Experts of a small language model: 224 SwiGLU neurons an expert.
Below are experts of layer 5 (counted from 0) of a mixture-of-experts language model. Rows are named router (the router's row for the expert), gate (a neuron's input weights, with its number), up (a neuron's input weights, with its number), down (a neuron's output weights, with its number) and show model dimensions 0-255. Each number is 500 + 40 x the weight over its row's rms, rounded and kept within 0 to 999. Numbers have three digits each.
Before each expert's rows: "comes before" lists some tokens at least twice as common just after its tokens as in all text; "comes after" lists some tokens at least twice as common just before its tokens as in all text. This comes from a sample of Wikipedia text that the model never trained on. Tokens count by the router's weight.

# expert 3
comes before: " |", ".", ",", "–", " |\n", ";"
comes after: " ", "–", "201", ".", "200", "202"
router:458526524500497441533501450550552546521543479526501483493551461441530458457460413426466487516512563503494510553488490524482499439442498555515538505503498502462517483506471500540563498438497496495465481479438495543461511466502435554546503488496565458566466479480501530477496485453428469467551542470520491494434471485456501545448494477450487475518444544404443538504504527570492517486522539455551486505509437469453483502503555592426534481535485568482532511433511495450471529507488493530423497509415548525570478463496445525549436551521435469455436502487435534490508570558502487442532469479537539506463511511448526447507521554470502542490608489445500504588499548467528572458525491545450552512575532496605552497537466544482387557431478522518526478504529443532543515432517508
gate6:454509546400463497476525518569495482479486494487519531440472540440457588496444487511496502470445467517504591490539503512483485542458393501574508471460537530529500494480559448540493534472482490454466541490571480511583440506498541493465482511568496524470499524517506506489449463534436557434454530484474484535532409502479388549461495530456485530530464473473542524494564490507499456489464535430548478562443410494504472516560475475496548524474564486526513547537510486463538475497421475578447483467584465561551511457496509502486553536477509525489541485531513501484493511477533573464516558437509481518522486502480497543485461423507503519491468463627430510497534490468473514547494460531500523491485525473500550438491522558412548459483448578511512399525578455543567497566516469
up6:467491508584498541560491497548494492592536545478508492386511562610512599517487484542499529538476543533526453503477446461500514539480496503420568515492519511547468476546453439530462507475456524531552451494547478490529460441536439455533508520528497501528467461563519417508536542557493545464532505525511530485481469502469490515505514459492429515464556512475554514470479583575540438462454596526613470494543563507489554506518514506466502445510491478428527483544476459563464506548467503513511419481493509477438488518549485479452467519500522470496494514520547540478533499457537499490473476507541510533470451475540548471496491532342459443458592542510549538455498540531514526526491506502515477483501461404478562542527502470523490510465486463425442552517506494459468447479443426
down6:537531475528496554468494535541449545514494532519541470525501455501476486444510487550406524504513539436523490507500470450556436544547478514491454511456551528534495520458513524513514483555472616504493464515495543511485506482565468540504526464493451544478400495470525491545434512493515525504410482520489531507533473566520567442528422467490522565520425495598510478556460432533575504500561508426476450463526438487505476474478532548522556527475511500466539512395564477474422449460500464476472469600469548527475511561481503502448476488488498472489539489486458455521418547489486461512418490455549489487492434543522434374558505460453451506518524487517558521450520510585475527492514525468439488479427449462546511493513514548527442532514526557522459499484562544525440467532508552
gate7:537514523446491536500505514527485499449468487543440493460553473526524514519575515446534476512476572533517395534497474515458516434511488409523552460464571520498434476448481482486542518500525535502539482477513409457545511428519517424544496504463467484432539582563530500510518519438546423548471468509494536556489470531533403515490539400463497533523507506451502493507494448499510498496474600483541479542449497489482559430476452496505466523439545459550492483486485566496508556409537514502506493502437487460529465526405503532442521490464403475458544421449510529523516532475445433464428518474477492547503599525464577513496495545495555462512482509498459517461473450473504474557529402464478526546474510450549447479527549456548532506477535453507462529481547508521552452521530536
up7:486493481529529507478409489490521472512501491511569538527515550478489373445540447486492501478510509459571487454500511509520543524536495469516472542486612518531545462505443539423526545600499511497466549487494516507515523528434533495468503516508572517489513565515511574462484534466512506581450495540482438473529530485490469508450485524579504494504549583568544426488525492503418457501453547550427594528467491507505489516464542536525522549495553554424446454413563480521484500504481494564511522543489447504471533510516482510530523479475601548493572486408529457486441448489470478598513508508473504497522461423482494511578503413513524497478494451532450423496580524513545479556490459449465496506511488503454477507515483510530520473484567515476586456501506516519522601523448484
down7:532514520493477536489524498540437487480490535487577571561475541499511486488509482547564555423435464550473486463542526476435502478514465543472501471522555558474469554550426546531582469456449480521465525524432517513527504510397486512541538460453528561455531502507455445504552517465520491464490460512471502477513508541532570512511516481530435475563477460465508498554495483557588477452536486513587510466507523603503526479578533461479495440473556508456509446492417547499577457476495497551460473466533446547430444481519524544542452570553447543511519492499479520510462567550492479462531492454405422467483540506532464488469516535512467534508440441468448476476483452418443466510452489510460528598489425533513502471529567553500581513498481504487500466522591454516475520490508504
gate8:464521407485535536467523505506537503456528543516551471481520560445529534523524487499565525462467523528527448467468602496506482527512617508540554455535496433522489482484540485512539432497503555460552455543511548400568454498530537533475487470546416453559484474493485485569487498499494512455487523505490492509540506494523546530520486482554574588581543541539497527478460589528464496461460456588492502508450497525520426577479530550501582520484440460472550593454470542538469460457488480478554478494518497504497465491505610560518494521504469501412424484546512461544507521536460484481516520515511487484502494501511539386523528525412534511563457480505475580492453522490508526482477528464545463458459477547464578452508462523492479504523458520514562406468530541535511495456545508
up8:585468507449509520549487534484476487601534466452502514563469500459498513465506470483514509495487544446548452483477416516467541424561555497497475553488504467527497443486488573493464489485476474477449465505529512533482437484502499457473498539464484522602427548524393469470542553525553518493406490534451546473506484492503544502441513480441567475446525498545555550433497532508487480508495477482453534493459542521521489462564489495524424535536501495495459498507568540473478545572439494542566435539496567510502469567568508425515455443476514441521543505468556478401527474424561504470489518483533478473479470554576498485563502494577527536506469529562541470523431501561475440533494510542533523514494453482496543483558518485501525500505540579399496419425522451538471507518454528
down8:569439494521430517526448504495491523499499546539595452514545492531460566549508518478479549540546594514543533489521446522549480479503497454513480494484508496492585514437570488523525466435536514494436462513551490466490424436468520491471426456474490449462465494447517505528512468478636607403468491553485512489474481547462538473473520534472549560480526466584468444492437556491524511527497424550538575468493510522517495462523499518523442509496438464530490490518520467442450537527446547534516506471537550430496522544537520485509512544522482488461453532432474420495475493429481473468455617534508524533447484506484495542476531505486480471505455536535454569447450520489491514500474523529573443519497487522523547502502479440521525422524584453481444439567535485547524540518519542